Weights of a small mixture-of-experts language model, trained from scratch on English Wikipedia.
Size: width 256, vocabulary 8192, 291M parameters.
Training: a variant of Muon for the experts, 1973M tokens.
Below are experts of layer 8 (counted from 0) of a mixture-of-experts language model. Rows are named router (the router's row for the expert), gate (a neuron's input weights, with its number), up (a neuron's input weights, with its number), down (a neuron's output weights, with its number) and show model dimensions 0-63. Each number is 500 + 25 x the weight over its row's rms, rounded and kept within 0 to 999. Numbers have three digits each.
After each expert's rows: "comes after" lists some tokens at least twice as common just before its tokens as in all text; "raises" lists some tokens whose logits its average output raises strongly, later layers aside. This comes from a sample of Wikipedia text that the model never trained on. Tokens count by the router's weight.

# expert 6
router:501516529501506479531477482445476475497483513548510506505530499500483503498502522474490480458493481534527517520490473519480476480516551532484479520500504517429536534485492505518510473494471464
gate0:496489544500468478528490521503509506481473494495538515521489537559543463473501492444535460468482492474468474470486490498501519474504498495440452495474536527503501524537495526488523493468441499
up0:497472491482478505487481541518491478501505498472514515515488470533507506484502489464490463526473511527475503519488516498495492459536524486466502500487526475493467456509477529475478494496495507
down0:489541535499514478525470512448492517518523522507506477429497522505496512480507512532527489489487515490562481521485489517523508500521528511499520475482497538509529513452510504499483511533477523
comes after: ".", "==", "===", ").", "====", ".\""
raises: "In ", "On ", "The ", "=== ", "== ", "A "

# expert 90
router:487494537485504479523494469509471466521494529488539495492516532479540478524556492451491488495475490524520511475480493515510469496514526530469512514507535551488552514504538527528497486529493482
gate0:539454554528539474520483540507513470514550475532491499499509494528502521479531524527526527480481470495448508550519469534507552514518560487478528488496497548502518454487511513503522486501483507
up0:486495501554524492497565529485494495502484463493479489470503529480491515505536551524489476479494544484490539501506518545468507526539543530501530489538531505514550519529529512454478490508458520
down0:471459524505523498449535501530502550525466475455504467510498467487502515505516502529460484473492517463480513502447528478533503518545516502489512475492475475486516475525503524462474501463514483
comes after: "of ", ". ", "that ", "with ", "to ", "is "
raises: "c", "s", "\"", "un", "b", "p"

# expert 113
router:505502541514516496499466495487472491492483540487476518518516542471516449529513491492528481516484540477550507475469487506456474459530509508481456505519542502494512495503535540514524514518499486
gate0:479528501484507517499521466512501497476520518453488500476514502474457481516505507515557493517558486508512501480483519477517466422516523527528526513499508463517501488479448535490451460524550531
up0:483476534535508516532498506531515513495514484519524484486508492490455475478542505533508503455512477470499548526470512487516510483554538493517528524477452528526484498483474481498525489494478477
down0:451476497517485458454478482481470508475520553523471502527503492471511502519546439497538548486475489523545552463490511491475518467490500521492521484507529508502494539488514513478494471424515521
comes after: "the ", "in ", "non", ". ", "of ", "The "
raises: "f", "s", "b", "p", "w", "sh"

# expert 10
router:472504499474526481525469472507493461505511504539524535519516544490516482527503478486492496503480537505534496473505496474479480495528532514489514552520536537490526501496512508501490475531475481
gate0:532498486511516503561483526482510467556483534493468493510502480522527479467481454461515502503485503478456480474499457462501508484516475466508488508488481500522527479537486496485466465479523495
up0:544459499500511520526456571497489475541472520506510491507514490505511484493467430480483510524493502513469472495472489481486501473507538468504490494515465490515491473534512504501476436468522486
down0:507488508478510512522516472495501489498498497491491525503516473504475488500553497500499515520511487460489533483504487510487520496474484513495505512550488485504486507511503510457532507473513530
comes after: "as ", "was ", ", ", "a ", "and ", "became "
raises: "and ", "of ", "n", "(", "c"

# expert 65
router:466496528462515481491481493492494464528475540500489496534523560506535482503524467495516473505484501528523510467466443505469435470503539497477480515481505523487508511521528494506497493500496489
gate0:482473504470527504435480541440471484514500508520505481497456527515511500485530500524473525517536485520499460508532501525500504513467514466501456547504531523495509499493479535528519495504516495
up0:518493493546513486545515499457509506475514458500495488500482496502524546473524540508484475513521502477501492466485503507485498470504491527490520465537490472549494489500525545487517476508526520
down0:504471534498520517513498497527486500493533520505507545475416505516519536446523501518500478508508499528475512506483490469514509486502510489523479506540512501478499498500497464483509491471457496
comes after: ".", ",", ":", "number ", "over ", "10"
raises: "of ", "or ", "m", "h", "and ", "more "

# expert 17
router:515514531496476503487490463513495470509471512519506523533525517524504489498503475486506494471493489519502507525483481530497515490538521499478473508524556476503504541478557533525514504524510496
gate0:491476487487514485528490491502475473470509531509484475494494536498571508507509462476482482557498526460507492525513526515499474485506531492524470527499472512468511535504471519518475516543507524
up0:526514500527541512524484515464491562554505524471531497479522500508502505468512522505464502501570518530478496528483452531472495528500560492525540493501493516524517486488475483499516485483506463
down0:472467520470472501525467490485535488550566492510487511521502505499510506514497485493513525507514514442491453532484483516500499468484549506516475501546478535504503486503485489523445502500461456
comes after: "| ", "the ", "in ", ": ", "----", "; "
raises: "and ", "I", "S", "M", "F", "C"

# expert 78
router:497494516495518471530478450523490482506476495485483520539517503493538462473508483476506471473485526519523520483476501486494468493542531556494506498505536532488531486528551505511541475487480500
gate0:527500526505489476484475499491523503493556462519510496512501500454484523499463499486456513509503462489485511480468470461487479505533451466512524514546484512484498478517487496514476492506445497
up0:459520505531477473502530475458483484503469497462492527531529475512486475465456485501483481535507528517503491501483503480507491493551484513473493539556503560485509510518504505484515484473517480
down0:521506480455469499504497525540452521536528507491525499517503530513526471534525510485479439528507531529483506472510499506551526529524502507448516527485550513491492455436484525444533481530507510
comes after: "\n", " ", ") ", "\" ", ". ", "MF "
raises: " ", "\"", "T", "N", "R", "P"

# expert 83
router:460509501478514504515506514512474491537477486528500510524518518486481491492526493505521491465475530523535509477473479507471484458495499494489520535484492496424512490527531514513473479506501479
gate0:496487504534492507493518542501522475467480503483522449517520520478474489443551549442511497514550537523507503484465574505507505508494501498503520486505492440482540488468523482443493483520504523
up0:537505468484535501518518482510492528471495493505500526475476488503508486473531461507453514488491486486517522468482451529533519517461513528457483464508499496472484498467475489478493520474450570
down0:513529503508518509503547509500479526451489518530491496481466523530474510518468517428505507492488454498511522515536477493524476468522462500535524524520516553477482501509478508548503485453499510
comes after: "| ", ",", "(", ": ", "$", "."
raises: ".", ",", "-", ", ", "2 ", "5 "

# expert 1
router:485516495518551470502460480498497482505450507536528510482525548477510485495505512486522496492510520483496511473492484484462495447522542503496524512464495518496533538535538522500526506560498461
gate0:484503522459532505461528494520537511503476497483563490462486478477515480500510510510527503489523555507503516496512498458495524524530503505479501531464516463475517516527454508497524506548494473
up0:464471535493477471489514474516547554458509539499529482505498495498477465526532493492534521488528523511536534505488515534480460479486490481520466533481533502496455467474503480486493566512574516
down0:491445474460490497512478496518503486516536513518479469528527531504523497526556473470471514487552511535489483536557493486519469519526491495492552493455481480467505542503496520460526486500533489
comes after: "\n\n", " ", "\n", "% ", "0", "0 "
raises: "\n", "\n\n", "Ex", "See "

# expert 96
router:528523502455537480520483462510461468511492487511522521521508509517534473529509494475519500514464517507520523481499477485493478468537546537451517530531524512485528505495538504511537439532462468
gate0:533501514466531493520470520505505485466506539450500531482489496502515512535523493500481486509485536483491490496500483512481533524546441490507462473501483520525473496465438493464487533497508484
up0:479468497534460471503522510484471506496469499539516471522506495523516455485497483526547475466497487550478493531512549458494446510487518460490524519504502477482503506507532511536506481518495529
down0:481501489501504498510478489481492518480503494471513551439474494513508485496495497482473487491480518486488490485511501539509533479514476484546473473485491536525495503500491509501539500541491500
comes after: "\n", "by", ") ", "\" ", "er", " "
raises: "D", "S", "H", "R", "J", "Cl"

# expert 75
router:442510504506520495509496476491506451504502474499487512513530530543510484488511467474534508516498510534510513484484462500493491487496520506466525512479555494473530497501535507526540482501509471
gate0:481502473468515509487502477497547491483501503474469491494550522507520435542504516499519483552462479495519513499515523491499500499511499535515514545533550479471493529467484520487494466548467498
up0:543488493473484521519503509517522472489515486478513459477489526526527489507513545517548486509508473522540492535498506500521511532500471509482505546503508527516524503486487504485510494514478527
down0:521539474524536521494497423491494588465491519487484462476471489497474528468493532535505481520489502494506483476526507478530507535491465507494447477485481535493476469509516511479541509450497515
comes after: "| ", "; ", "\n", "to ", "/", "13"
raises: ". ", ".\" ", ".", "\". ", "| ", "general "

# expert 116
router:440503544491516486510472475494488462501474506520507494467524521516506461523509481499552452512486516537523514464482508514455487456488523510486491511469501502491491527505532530476523477521483477
gate0:490557497528485518525515484481454500485499491505527528500497513484465485512503537519505476476541508467502529474494473549464525521466535471467490504451549512484523522489508475507491499536488514
up0:494533505556488486515490495468406512482499503486489494468481481494499494522539493488546502475513467462479513496472475541516531487461528476460495556477474518492496494497504492548481489539495489
down0:486487475551473552468478497498497503514512480462455501509503487526498554490531509500516503550457468506511502529472489528526512509501508519493519494487465529489473466488499482510454510503513500
comes after: "\n\n", "\n", " ", "Votes ", "Score ", "Date "
raises: "ut", "axim", "other ", "all", "ud", "."

# expert 52
router:455530546490523484500494512492492507551499497527511516537498551487503474502520494489487478490437482520523506502519475484508493494511535516484505490511513508494545529511549515505519491529504471
gate0:527487469480486510511497523486500536504497511521547539502496464494510458490468549547492524501547533499494440514529433516479474495506477546456496507484525504505475469491520544516519522474489483
up0:476476483501497484440461511469517525526493524532508498485475494489494501519442539528492496496520475473457486493499496482534486525535519488472507481504507551502522483503486510507523457480521438
down0:491450486464516470464471493508481503529505467521532494495496528454471486506490540467476534469480509522546463481489525495551482529491470497542509479499516462484519477478476478511498458493518545
comes after: "| ", "Ref", "°", "position ", "Opp", "Peak "
raises: "| ", "|", "\n", "of ", "p", "("

# expert 114
router:481482554484511501504485498470517514484498539503516524513534533496491479522506486503564450487475499488498522452506492524510521517496540494491507496490486537467519529535569525520507488470486477
gate0:516452484497454517463523509515461537489483506537556498466539530496511480493434441531529449498503459509497508505574483545519520520545493468510473482543507537508511477457528525527496492508496470
up0:473448483524513514507519521476526497531483456482489484516540523486474526492519522467525486516529481514484495453507489456483497492476530453469505523495488495541531519521490484468482494521528526
down0:511506526508501532474537498495520497486520520487491491482492522507487542518500527503495474507475503489464478521467511508537437543475501507474472529492500506493515433572487464523509493527496483
comes after: "the ", "| ", "March ", "; ", "January ", "December "
raises: "ear", "ever", ", ", "row", ". ", "ased "

# expert 21
router:501501532487506462519490520503494482501470542508536539493492485473514501523488486473519470520504478507497526488500495509493495500510516500494515492464488511431481493517499483533494489545521493
gate0:516522483486531539528484536474461505478513505497526509492518499523524495474523504553446483536473491495476503471493475497524509510485508492460481508489503529500521492486536490472489524487462500
up0:510529535458545516471521513535478481513533546507565512453488514503517529455540520506420538478501551502553499515489533539482505530500486505490532516489483477526493503536470498496486468489470495
down0:498488527529489496502494482493504473494479517450489478529526444441489513573492515524503528473554506479496495520491477472493523518484528460482474501466464498543451504516478494493458508502504514
comes after: "=", ".", "|", "==", ")", "\n\n"
raises: "=== ", "==", "The ", "== ", "==="

# expert 16
router:471490543472512482511505510455455470499488513514547513544496499501520484463504464507487494509503462494515511530477481459501505477556527504497522512515509508456495496504548543496507473514482478
gate0:515521536491442480478479507509470470513516495517497492509476480511497511547451487490508496522491512538498511493498473502501480514492481503518553534494482483490508505494509522502483487502537544
up0:471472469510511456464479536511445486519539461489570482555500493493512527537523500485525477484492485512502520490472475497483484518490492516473455524497512524524509560486548559497495463513466511
down0:506509449498536489483480499491526547511546479457523544457533468508488494513538493541506473530504491491531485531542463466510471483499512505515521481534459502518463515527532511491491466563468506
comes after: ", ", "United ", "(", "the ", "New ", "in "
raises: ", ", ". ", ".", "'", ": ", "\n"

# expert 0
router:454521533512503499515471475492510504554450515502499507493523577491511474484498463489502487496444514518526502498480494480509490472528511504489486483508515519488507538503523506513525499508475497
gate0:492493521493545479527503506509509502508495501483556489501502546500560504491484503485491516455545483473478468450516487510522530492506524499546464482465500446478465558484481498488480511525522540
up0:468497512510533479514501527472512498528447497495511462503469504528537502505482560462498507496494526496491505499479490510546537488522521527493498459498482478490509529524465516491498514522513528
down0:471527500505516560473465437490448518509481499495544474520505541485530517474492476503530500484504521477527470511492513483494489535471514496503475500487458493482493524500524503485529483501509485
comes after: "was ", "were ", "is ", "be ", "also ", "been "
raises: "in ", "as ", "to ", "and ", "on ", "with "

# expert 28
router:502525515473540509505467503499473479479456523533509530527540515482519470506517482477505471476478541550557499479474466480497500479513527495520510505545507557501544501506544521520502463482475503
gate0:518531492489515515481472486499523510476509530517514494478467479492513503491471493515546509529532486540520542541539490499470484498481537490531532452519533495473520485538494551481529493548512604
up0:498484494498484491489501502482483488508493454477530504518498557504538485488528481512461524473451505481484476529521517520506530486533466505500477539487498502487487478503516469525466507466447465
down0:527507501462492462529489533477520523527520476543514457490478493506512429536508515538439458484497556504537497504499525510502544511484444497519510500501505475514491493512508505493507440495535509
comes after: "0 ", " ", "1 ", ") ", "2 ", "3 "
raises: "1", "2", "-", "3", "4", "5"

# expert 76
router:530503549509516465507502476492463454519474510481523501496514512490471462534483500481519475526520506536515483467469468472478505493491535515490491531482526521497490508526555528482523481528509504
gate0:533549530477533457492477530503507486487540489502530491469470504525480527499508542517498495479491549524511441494511492489492464496479494492537517547528461478532514498514515487523501471492508473
up0:505526495469493541544505467507498464445474425519532516525479475538539505490540482496482513492545507547519513486507504414490498499505505503553466493483498546526455508480483499514522473472481486
down0:511480495474487456519488516530477537490480511516474477513477512494521513516495504478517537470507549504485476549471483478495516486516539496522490546463516510524469489492492497515490505507473498
comes after: "\n", "is ", "as ", "4 ", "3 ", "2 "
raises: "R", "F", " ", "T", "M", "— "

# expert 61
router:506474513462516518549469489491469466505487509540525494495522530534534495491524507489520458463484483540508507537510464494449522527505522511474547522483492522493535513514543513501499477533490478
gate0:489545467464474469469510497466499513492526499508472518487539484485506513519485525477529472537507512522542510495475509507495489490516450502511516495521505506525453503515527500492499492483481447
up0:509462515508503509457494531469492514480546474515511526475507524462532493514536457494539502538477509459485448490504532456462478495507486495455464507494543484500473564516504503537467509457491471
down0:484482520527486498523521501459492496499525522502499503530494502501500560492530503522505489517497503501480468514514511494500528512472517521530539509478522525489468480505498517538505517514517450
comes after: "| ", "- ", "; ", ": ", "(", "\""
raises: "um", "ub", "at", ".", ". ", "up"

# expert 58
router:486511509455504474512488498499483462494463503525516524503527560493535496510517488475534465492481514532532525476466464496498471456521556520479484502494506537474478525521497548507495477569468502
gate0:487514522481508525453488499489531496505491562494524494522508501541478490488455501516459542498479528515521527528484485522500533483494498514520455490502523503492472512515497501495495498496495485
up0:537489515505507505470503504509496551496506452483514501485458476481495450519461529529537504493489479532490480487434494492479499475483516488459536495508479490500517518483503503512510512509497544
down0:521446505479476531497559527500508476510460459485498495476475526499486492496521534527476460487542501523490490491473490457525465527476523492470473525530460542501524446551486456504495526511454485
comes after: "the ", "United ", "New ", "South ", "S", "Sy"
raises: "and ", "R", "(", "con", "c", "In"

# expert 66
router:438524520477536502507460487478494498513449489541531501514503560507519504509495492479514465479477511549534504478465474494464479480534549527501511509533527530500547522480530547509513475537473493
gate0:528518454456508490476519502480502488513507530469492507511475506523479520489530523484481498488519559441516497552487488487494503504535531489474494493483499521532518507599519494536479500470519518
up0:494527517507501513490485514531480526491503465514475488485486478480483488511486483505489478462503489528553521457499522544529525468495500533547516498524519521475446519464518495489510443482478505
down0:482536475498467492507521502492514531534519497491500582550491490489527464497467499496493501514513450501517530488511469479506519492542471502472535492502462510452505510531450484484491524497485587
comes after: ", ", ". ", "He ", "he ", "which ", "where "
raises: "re", "s", "en", "h", "also "

# expert 72
router:445512536489505501506500509509484486473494511518523508511519488461493508487509507497513497494500522478516502495519476496499480492522529511483534511510537467464485490470533535496503481494487524
gate0:431452502522503512477468500487498492475527456474524542514499517532482475504499502494535516453475502520480546468471498500505480513515513520501517537506549507478492476496498512509484511471477507
up0:486505540491508505462490500512463514526474494474509501473508491509488472472533531494512511490470479510463526487490467497497493491535482485518473509501510510474485462485474519498498482453526522
down0:536472496515466507491493491506483523509502530488515482509468531500493491510506481489553453516519529422481485492489526515508502542452519512517488477486491498570473482543488499495476524484462478
comes after: "the ", "- ", "and ", "an ", "to ", "a "
raises: "ces", "g", "tr", "c", "ce", "cep"

# expert 104
router:485514533457506476525487478524461465506508528486491501545508536506498471514519483494501482485461503507506506483498475468488512471483501491500468501467531516493537486508504515496531490529523486
gate0:518504492486544501498539497505491529454483490522494523490536547458499503508498521536511505523483537518545547515510533510478498474505516518540507485517466488473517472488516501433488505510483542
up0:504498494452469496496516486496474508559497535479507484500499504480479506523483541489514492483534448486498454476506537515536511521504506495568499484523495547509479478504520457535529492533532502
down0:446476569526516523496531486496502507523476502505484502520525488499465472477532486483546490447522488473486462496532494519549534493512544485513513509497492504535528500487538523485519460505491461
comes after: "–", ".", "201", "200", "202", "199"
raises: "(", "| ", "and ", "on", "on ", "y"

# expert 64
router:427521519493525491538462490484492485530508524491503492494508555503509498512517478466510495525477517523516500488501472467505518498534531505502478520532504509499501521483560505507485502532495498
gate0:511464485524507462468499517492463520462524467520431515505506498491487545490489472562505508518475488429503493507469509449483454497507510488559514528474521516488509514514495503510529531565496476
up0:459479502524460470469476511519515474519501505467522470491513457457526504503508496491459490476497480523497495506480530496472497489475473518475493457433506515475512515483530481519476480443497508
down0:497529436487484481496515476480462532535479512530541506533450510475518514550492487540512514518496505517496492470507462533493476466540504525454543521494473463493503516504510473495461515489540510
comes after: "the ", "a ", "first ", "The ", "his ", "second "
raises: "of ", "and ", "in ", "with ", "(", "from "

# expert 117
router:504510529502512506507488490513506499531477524513528505513514550454521466480507509512532479504503525520553530476453483482479479507527516513493563510487481527485520542491525518533519492501463482
gate0:497521549470472465496485463502468541540477492531536516477512479509492468484507538517525457499495528516520464493510467484478510478551486504454522482469492515489520542493493517512490471492497511
up0:479487538521553527495549502500464483479544494500477518532495501484499463530500518521491502469489472469485540516429470520476538502527472473486490477519507546489496480459507515495487509508506476
down0:584515509504540497477459518499501531493459525503451528465509489525457484520514500505506507488560462508489516463520485539491518485477529499540493488515537480443538496502514524457483488524507505
comes after: "| ", "/ ", "(", "; ", "00", "de "
raises: "st", "str", ". ", "id", "D", ", "

# expert 80
router:472523509468495538491519486497529483512493531504518519497503507504502477491516494500492492510479511507498523467498506490481499463544530490489490512493503511485521532512489512528530484538463496
gate0:497501486475499525552530462505484504516486486507491454523485477482462501569518506537489486495486472478514478486513466478457462502490472510503492521541473545494525479500478488462490527497478500
up0:501475490499517478528533509501519447488520510481513508466525524486456525526461517502511519526524518533524504485492537469457486446446494483500484489478511452528426518474481501508488487500507474
down0:506535494459517461520504472522522531540492492471510474545505509490474535482470511516524466483474501493500480497447469477485500492536504535510536476523496505473480509504479427482532507462516525
comes after: "the ", "a ", "and ", "″", "The ", "; "
raises: "o", "es", "od", "on", "k", "ks "

# expert 24
router:433518526502517500516467489493475488502487526548509494530518529478521489524497492430502503498462516522534501461521487472506495492522504508497508509510505526507522540492511530505496473550482516
gate0:493480476527461501500498464526498495469472516520465484523523528510487471535501506470528485507502548497530548519540489483477486503489481523545482530506511503498482531475516515503522495494481544
up0:522491538491514514509498552502513503484512482469464520477444509553506485516469492469507520502493512487500493500511494467505531544525486509532458530466468489488524484520508473508457507539530519
down0:465521544498481546494471495527497518501490515500475475475432517470472550496501489498476545477452514502537497482493494460526505484497518525450500473517479481527507465478507575477464458464510503
comes after: "- ", "\n\n", "'", "-", "W", "American "
raises: "and ", "(", "t", "s", "h", "was "

# expert 42
router:463549530481543468499445475465495457551511514513503530533521522487514477476530507475516501495489516502520482474487482490460504478465511510466503516467506521496528493512546554542476460571469484
gate0:495535453490513564528475479530504468484506471499558505513503462485511551481502516511461497499488516483460495520454479487464484526520480540506431478501490526491525496525488510501514490523500512
up0:528423507542495482524530542477504478528498508536461508499505468461494509527477475477485521524553478514558527500501486509459487506472498518439525492493498475440444490472488510500456488482507540
down0:508502463522479469477503541532472513483483509512524468528486499481508511488560516514516520518516453490498473486538479493516485546518449514463531519481509454499517556511491487483518446519486510
comes after: "'", "with ", "for ", "in ", "of ", "to "
raises: "b", "\"", "first ", "f", "t"

# expert 43
router:477517502493521503508499504495493484486480497504533518512502509500539484493507499489530493493503499519519517490508477463476502462506526516484528488521497498436544501529497498486525494531490491
gate0:503521528461479519524482506491484473470524509510561490464525480506492472523507494483507525493538524466510437544511476501504494511512527476498509541531526507454500511535514488513515470517483505
up0:497506511509480450491500527500510524480512514524492519509510510480490484515519535525518517475500521527470461506524442498500548519455492543556514484539476497542499508475492494483476444492532463
down0:499513513488498538488522522528502533459504521490520480504527478505488566480512535509490428504514498508522491505497491502487572502460474507476494506507508481529490513515504469487520510520535533
comes after: "| ", "- ", ", ", ": ", ". ", "by "
raises: "y ", "i ", "i", "a ", "o ", "y"

# expert 99
router:462491512481520457496480457515496487532513529493503526507507523487492476543522475489534470507464483504518516492486466503497490483516539536533505516494563500519540486488524483524516463548529487
gate0:515470537511495529536508478486514497518517475515540449496505505474469433492517490483495554494495523483459534483536463504486535510515527519537529523500531489512484521514499525526485469506470493
up0:497505463506545515514554503542524482510509446493521474501457514489544518505536523518501532465508477485483490496509474485476474507482510527504543499494503504498516491471503534512499487498491496
down0:518530508462495479485485494529536523527466479538495531462475502479491495481504507467504523490506498488497515516518448530513522467486558477524457482496503533492493505527503477493518529494451541
comes after: "201", "200", "202", "199", "198", "197"
raises: ", ", ". ", "and ", "and", ".", "to "

# expert 13
router:432546504466511496525472492512477489519520519504520509532526563509499470488488481472498491523496529508515517518481487517489501487535541523496521519526473512495526549513547519511490478521473507
gate0:510497489465490509546484476526505518483504485545490496464504500510478530457561506536527522503531488485508468516515534498466560492522512521505512497499459502482528500537522494542502498457513510
up0:524507505552456506491504499506544484550511496507467489502478469464471500503461479505513521502527535472467503526489548501504480493512499485527444469498527521523452486459462492472540510520521522
down0:487473473492522499503490461516511544484487502512527557530478508482505496451490491520557464539476512531506478448534505504490513534479505521525508503504496511473495531509535468510517507537502509
comes after: "the ", "The ", "a ", "National ", "State ", "fac"
raises: "of ", "(", "and ", "in ", "for ", "| "

# expert 33
router:429494524493484523500501499464462491501499498497501540537524565477501480506508506497533498496505520511517509477500469499463487485489547500477519501464516525471498532511537520524505450530496468
gate0:472525512479504511517460469499493539461492508485458499505530482524505522497484523497514471463504497461479489510459531475530519497501443479504490484496521564457515513494495517484516480521495525
up0:484509517513485504517527514508580466526538539485513492511484509569482511503513505434502477497531514513455519485506517498506469515479500494486504513503493506519464489488476454499479512531527497
down0:504506507486525511527495485481567512477532494530553450484533525501485557508501520488481445492502505556520500454500501517522484493481488466508524528521482498516463505503528499481465466526549500
comes after: "201", "200", "199", "202", "–", "198"
raises: ", ", ") ", "\n", "\n\n", "; ", ". "

# expert 98
router:449513509509521480513466491502492463497505511511515556524522514464524484514517526481524495487487505488526489486509467506513478487524527508490515519496554566519532484503545491496500503560494471
gate0:476541509507493465458459503517491512536491508503503463506510477474492518525511483502509492537475501556534507568527545513477404480512494504498489498523512510529497484482518495505457487513522462
up0:554465491480492540543506492483482514511524479478512529493464508527537454479543481518495482489501472485487502463493479506503517480470513469497489504479452498498518539533492496471481496498524505
down0:466521468473483503520515512476503509566517483507491489524516481476491470513551475503471487546478511485510499525498493522478506530566499485501541494507507458540500513492506508489472506514491474
comes after: ", ", "(", "'", "–", "in ", "According "
raises: "196", "0", "0 "

# expert 57
router:502480528512500508496501488484504473475466524513513514540499471479502501517524505472556484515516465532491522506503486477496557471544538518503479502477506545476524510498502517506478471516484461
gate0:504484530530472507501443448477501508461514512536500538500496508496497519496469499456481518521508564480471513512496525482502501495527536567534529474467485463442503502524510509487489502490490440
up0:498537486554477515511496474479507496497492488521499477490519496499507504469499573516510504478506515475574495449555482466477497522471495551502540498447454514518462479428487451516472479494517500
down0:508473492536512519495476475499497518480481543464518508497524506534536452498505541499480498507510497491500460509516439514532511486519539471504516529498471508488535471496519515487525507503483543
comes after: "the ", "of ", "- ", "a ", ": ", "in "
raises: "y", "u", "en", "an", "on", "ul"

# expert 60
router:529519530509540491501493481500485480521477551510514555516541512473518470502490497480510504513488531520509510506473465468494501467492554538459523502502490507493520530510512523517521486495488458
gate0:475502482561448524452551507506479503520441527470509465502542531504474475539558498526496509506520532499493519529451499508504473484492495471517530449488526505512530478516495515535477474449492545
up0:483474518509485486445499458548509470513521501505505532531566488486464470502546498504469501475499504510500520554493466470486559501476520473500490463514512469478480536503538511500494510513522515
down0:474527510479492531564494445525504515500519519479505519530506516474510491459536490538532523501508517503495486462523469486484483491513515516475479485499506443526508536509512534485541498529494516
comes after: "\n", ") ", " ", "2 ", "1 ", "3 "
raises: " ", "S", "R", "T", "V", "P"

# expert 63
router:523512525501527512511496495466489509503457498488494511491523525455531480499502482459476479503516505482484519523513488506464517472537538488529535501467502529484469520517546549554518476509487478
gate0:490433523554498554535541527522496536482515472482496519460521471485514527485510492468505466536497538460476518500460537521521541495524506485493492450463482461508497506507483531520519505490469496
up0:476508478521508462516511528503498500481495488497451491580591498531515446535520516535536492504467503494535482499506506506464509481521517452518530475531466476567485462518552491491508505482487518
down0:506482498487532492495495477510526517501520501504494512486495465517463552499471495517508508532514476504464479501470451493524540512503494533466487476480515473463468481517517485490506478524477530
comes after: "0", "1", "2", "3", "4", "5"
raises: "\n", "\n\n", "org", "\n  ", "the", "im"

# expert 112
router:466515532508525508463474495503446459517480509485510531464510526520482462529501481478510466510466514521508529502482512536534487448499536503495529511526514510476530527533549558502515498521508488
gate0:502487495514513508468483562506545467512505501511485499518516528470470518498497510482470517512488505517505501516522501458496516496488496500488522523558538481503503490492459487498500486520420532
up0:508475520550518461511528501499529483491494466528524551514512447466490454499540474523489462500553498495507533446501466487499545538503522523490496523508519469492547509485514488497522492493519469
down0:518500494504501498472442487478517462529520469551509473471486509526502472501477480514473524473541458495505468476480543474518507494509489480456484537503474505517532436497544565492508534512499519
comes after: " ", "% ", ") ", "1 ", "- ", "0 "
raises: "\n", "\n\n", "\n  ", "==", ".", "\n "